From a checkpoint of a small mixture-of-experts model trained on Wikipedia.
Training: 310M tokens, 9452 steps.
Below are experts of layer 4 (counted from 0) of a mixture-of-experts language model. Rows are named router (the router's row for the expert), gate (a neuron's input weights, with its number), up (a neuron's input weights, with its number) and show model dimensions 288-319. Each number is 128 + 24 x the weight over its row's rms, rounded and kept within 0 to 255. Numbers have three digits each.
After each expert's rows: a language model's description of what the expert responds to. This comes from a sample of Wikipedia text that the model never trained on.

# expert 6
router:160124107123123159099174114122100141106112109103101134115168089095111141110121170167136100100119
gate19:129104125138167130161170129177121137160139107122099127159137145109085086063139131111145141182130
up19:145099106113117093134134120136107083091086128114129128137126069144118118132121103122170117100079
gate20:111145121113141136135138117155100089113123131147152147138138129108110150111122110110156085130095
up20:119126144094124091149133115093125142133141102118132126087172113128115120123165095135105156139150
gate21:137138057061100128138143141149110127119172108135144144137099147129114170119134074145118102089105
up21:102129149147138101117116155100148103170118154140119117116124146121153140129096170154157124074160
gate22:158131188148157123137141144137120152134123144099176125076125126116125128142156158170114126110113
up22:101147102165142122152155125138101071105145139118110130139119154133093128090146097110141125167146
Common nouns and stems. Whole common nouns and word stems in prose, like time, film, age, office, range, plus suffixes -ment, -ation, -ity.

# expert 1
router:180137159125147133125157126126115150109107153102135131109139107125092155144118113134168075090097
gate0:132120129138126141169157127155144133141170119151167110148125151129125110131164156141129145144059
up0:139137166120111118130176137100158128117083087133135102093077140150140111203178084110169104148153
gate1:168154109141167102138109132133177137154151117132156107106176078069099121140124092136152158143106
up1:112110166092131112135138151132150142094123150105098115151122172135117098161175160123128138123104
gate2:172136150134104133102103092145123154184145102096115138173143127110142103097121117162143128157118
up2:121092098108071132159174096137138143109157158133129159092101133125123140112129137078075136123131
gate3:101158121151121129149144096116148128121136114121138112114126093121162177114089136144172156095112
up3:159161124133132142146148131136140146162102127134130121142140141130112169157188085118101124151107
Conjunctions and scientific suffixes. The words and, or, & and commas, plus inner pieces of technical or foreign words like Embryophy-te-s, staphylo-co-cci, -ical.

# expert 7
router:113092149122118142080149149083129102082088106102114111114144114136142138091156125123113155101139
gate19:122106144115148106063099106130142120109119143141115120108157092115150100097137107159119145144153
up19:119098144092140075128103110183082118124130120111090171082159129151114111093154137154130149137112
gate20:102124169124093105155121130106167127103126098124132150109129093118087149120158149139142087141152
up20:109154108140123078097148152097171107157143092120115136097161143142081139121101092131118107129069
gate21:112171107136116126120144140129105139137134150157135104137126170122085129143099132099147118113108
up21:084103097113136135156119130139090150162131110132126127139126159111118149116115117070123133132113
gate22:088144126135125169105134158051091117126107105171120147144168145135107131114133124143128092131123
up22:129147118088140105110160141106161126131113086116134082118154144116126112113088140119166126146159
Line starts and capitals. List dashes, table pipes and line breaks, plus single capital letters starting words or acronyms, like UT, T-BA, The.

# expert 2
router:163074130095133148131147160101126143137087188133100121123150104091098117144115159143135148106164
gate19:131119085133114135135136110134105133091101154112188135149153135129127101093138126165141130145139
up19:130157149144139120100159131155105136131128124158120135171101109146130092089147077108113148126159
gate20:089120141102172150101128118110141168130155129129118114124138096133123120108104126148127150101110
up20:175088134189122156154131101100111110130122147085135156129151153112108103103158157114174091135097
gate21:146131160117143154117104158154139158163092117128159119151126098135079133158173080102165121122066
up21:122067101143104128142115114119159101115088146154116110123170099145140169124111109131117134104158
gate22:099111124152119150122180139127161153111150087105115133126115118115132122099133137140168135133139
up22:105177120112113136101086147128112136162143132131147115148146155077144111130125128169152185127109
Plural s endings. Plural and verb -s endings such as masks, pauses, ballots, entries, -ities, -ations, plus other s-initial pieces.

# expert 0
router:158121140121158171148140137125132153154127120170112102135180081139090092113109142125224121119120
gate19:156144127111128113140107140136144111192153140125139103099106126148155119124134148138134173108118
up19:107124123149169131093123117122122163083090127124148096159153107101084130120139097122153113131129
gate20:112133136142138138137144117124144148131107129174109118154110175137119148132156115116165107144120
up20:143116133134168134095149119126138120070105110127107157131141133169116125109155117107111141137082
gate21:116132104156132137141097118104137112131114121139113092158126115119112080136101118078167095135159
up21:118100101105119130107161106084134170170095110109124135112143119124117130174114144098185101107122
gate22:125157136137108145144103129138119132129133104157143111138144148105124154134140110160145118141092
up22:170175086093151141139120135123132125140133154063142110142103109156097136146150174132065139120093
Mid-word suffix pieces. Word-final or inner pieces like -ed, -ing, -en, -al inside longer words, plus capitalized name nouns such as War, Cup, Stadium.

# expert 5
router:113109128063089151093148100145148115093073161149103118113118125144131193110118153136122118114175
gate19:142108107089149116135119101135146102081142134112148135152120142144102108119152089085138134139133
up19:125125159119164115104137163164120123152108091115104138108129110064118159153114100159129139121147
gate20:130178108144100123122128178160172109102106129123109139129140140155102075126126132119082106163159
up20:135127117136104116102099122131153085103096126141102116120133143109100118137139124120096098120157
gate21:111133158103136158100137155151092164123127148149127054108127128176136118149112110122174182094095
up21:172146095159114140175148156129129105094112084136091194101136066136173140125133184178119115159141
gate22:133151148162134131149143174116087067187170126128110111127100129147120119145154136181140134112122
up22:098137127149121129121140119145142143134147135146119188132118154133111142120122077149097114171100
Numbers and table cells. Digits, years, percentages, coordinates and table pipes in statistics tables and coordinate lines, such as 32″, 1950, 1.05%.

# expert 3
router:142111107124104116107140163117150119126136124156126126127150118160156145143097143123174131129135
gate0:132153173145124163124146100110113123128170147108147156138091126141146152125150114121146134125144
up0:086107136151130138134142122109142115167146156104142150137106142128104140148141149109119142134152
gate1:156166081119114133108114137120117120111103132082096134157147112095110143126135129107112089096155
up1:157081124165098133153112094140136136115096159119145112114120147114129102166107107163164145140138
gate2:122115150145123126160113149119147123131148136139111159120118107118148122095132142112186131120148
up2:147109085140127096153141135073134118140144093101116138105129109129118160134158116130156134134161
gate3:133119102147126136109166074103099164124160128121121150090115160148108123113187126131135109135118
up3:147120121133162105127123101107157102166107109105116089153135153131131128140104103073094156140127
Prepositions and inner syllables. Prepositions in, of, on, at, for, during, plus early syllables right after a word's first letter, like c-er-tified, ce-le-brating.

# expert 4
router:130118119087140147092128185128111145095159166139088139103107118145104113168117153119156111131174
gate19:129128073103183121157100153112083151108148102137137141148115126143168165122162140135107128106136
up19:180123106125115147150138123122151176111121122127170111145134097102154128128126144157128113135109
gate20:127141163107141181122143109096096113130133117101168082147145120101108137128164120085151161125103
up20:155187104101121109080053104158152149127140112157131134134125172122144139084114157135123117125140
gate21:169131140101115080133126085081112136147103130131141116111159131114167140096171161136126099123113
up21:162134125105135147133122187107122147057139121173112157122095139097119115142166132102118171147097
gate22:136132090150127133112185148128123102174140077125108131147132132119123125088106165107139129110109
up22:125182144133125106118126113172135164108132143079121127126145121140123133125101131115108101135138
Foreign name syllables. Syllable pieces inside personal and place names, especially South Asian, Slavic or Italian, like Ja-g-dish, Mar-ten, At-ri-a.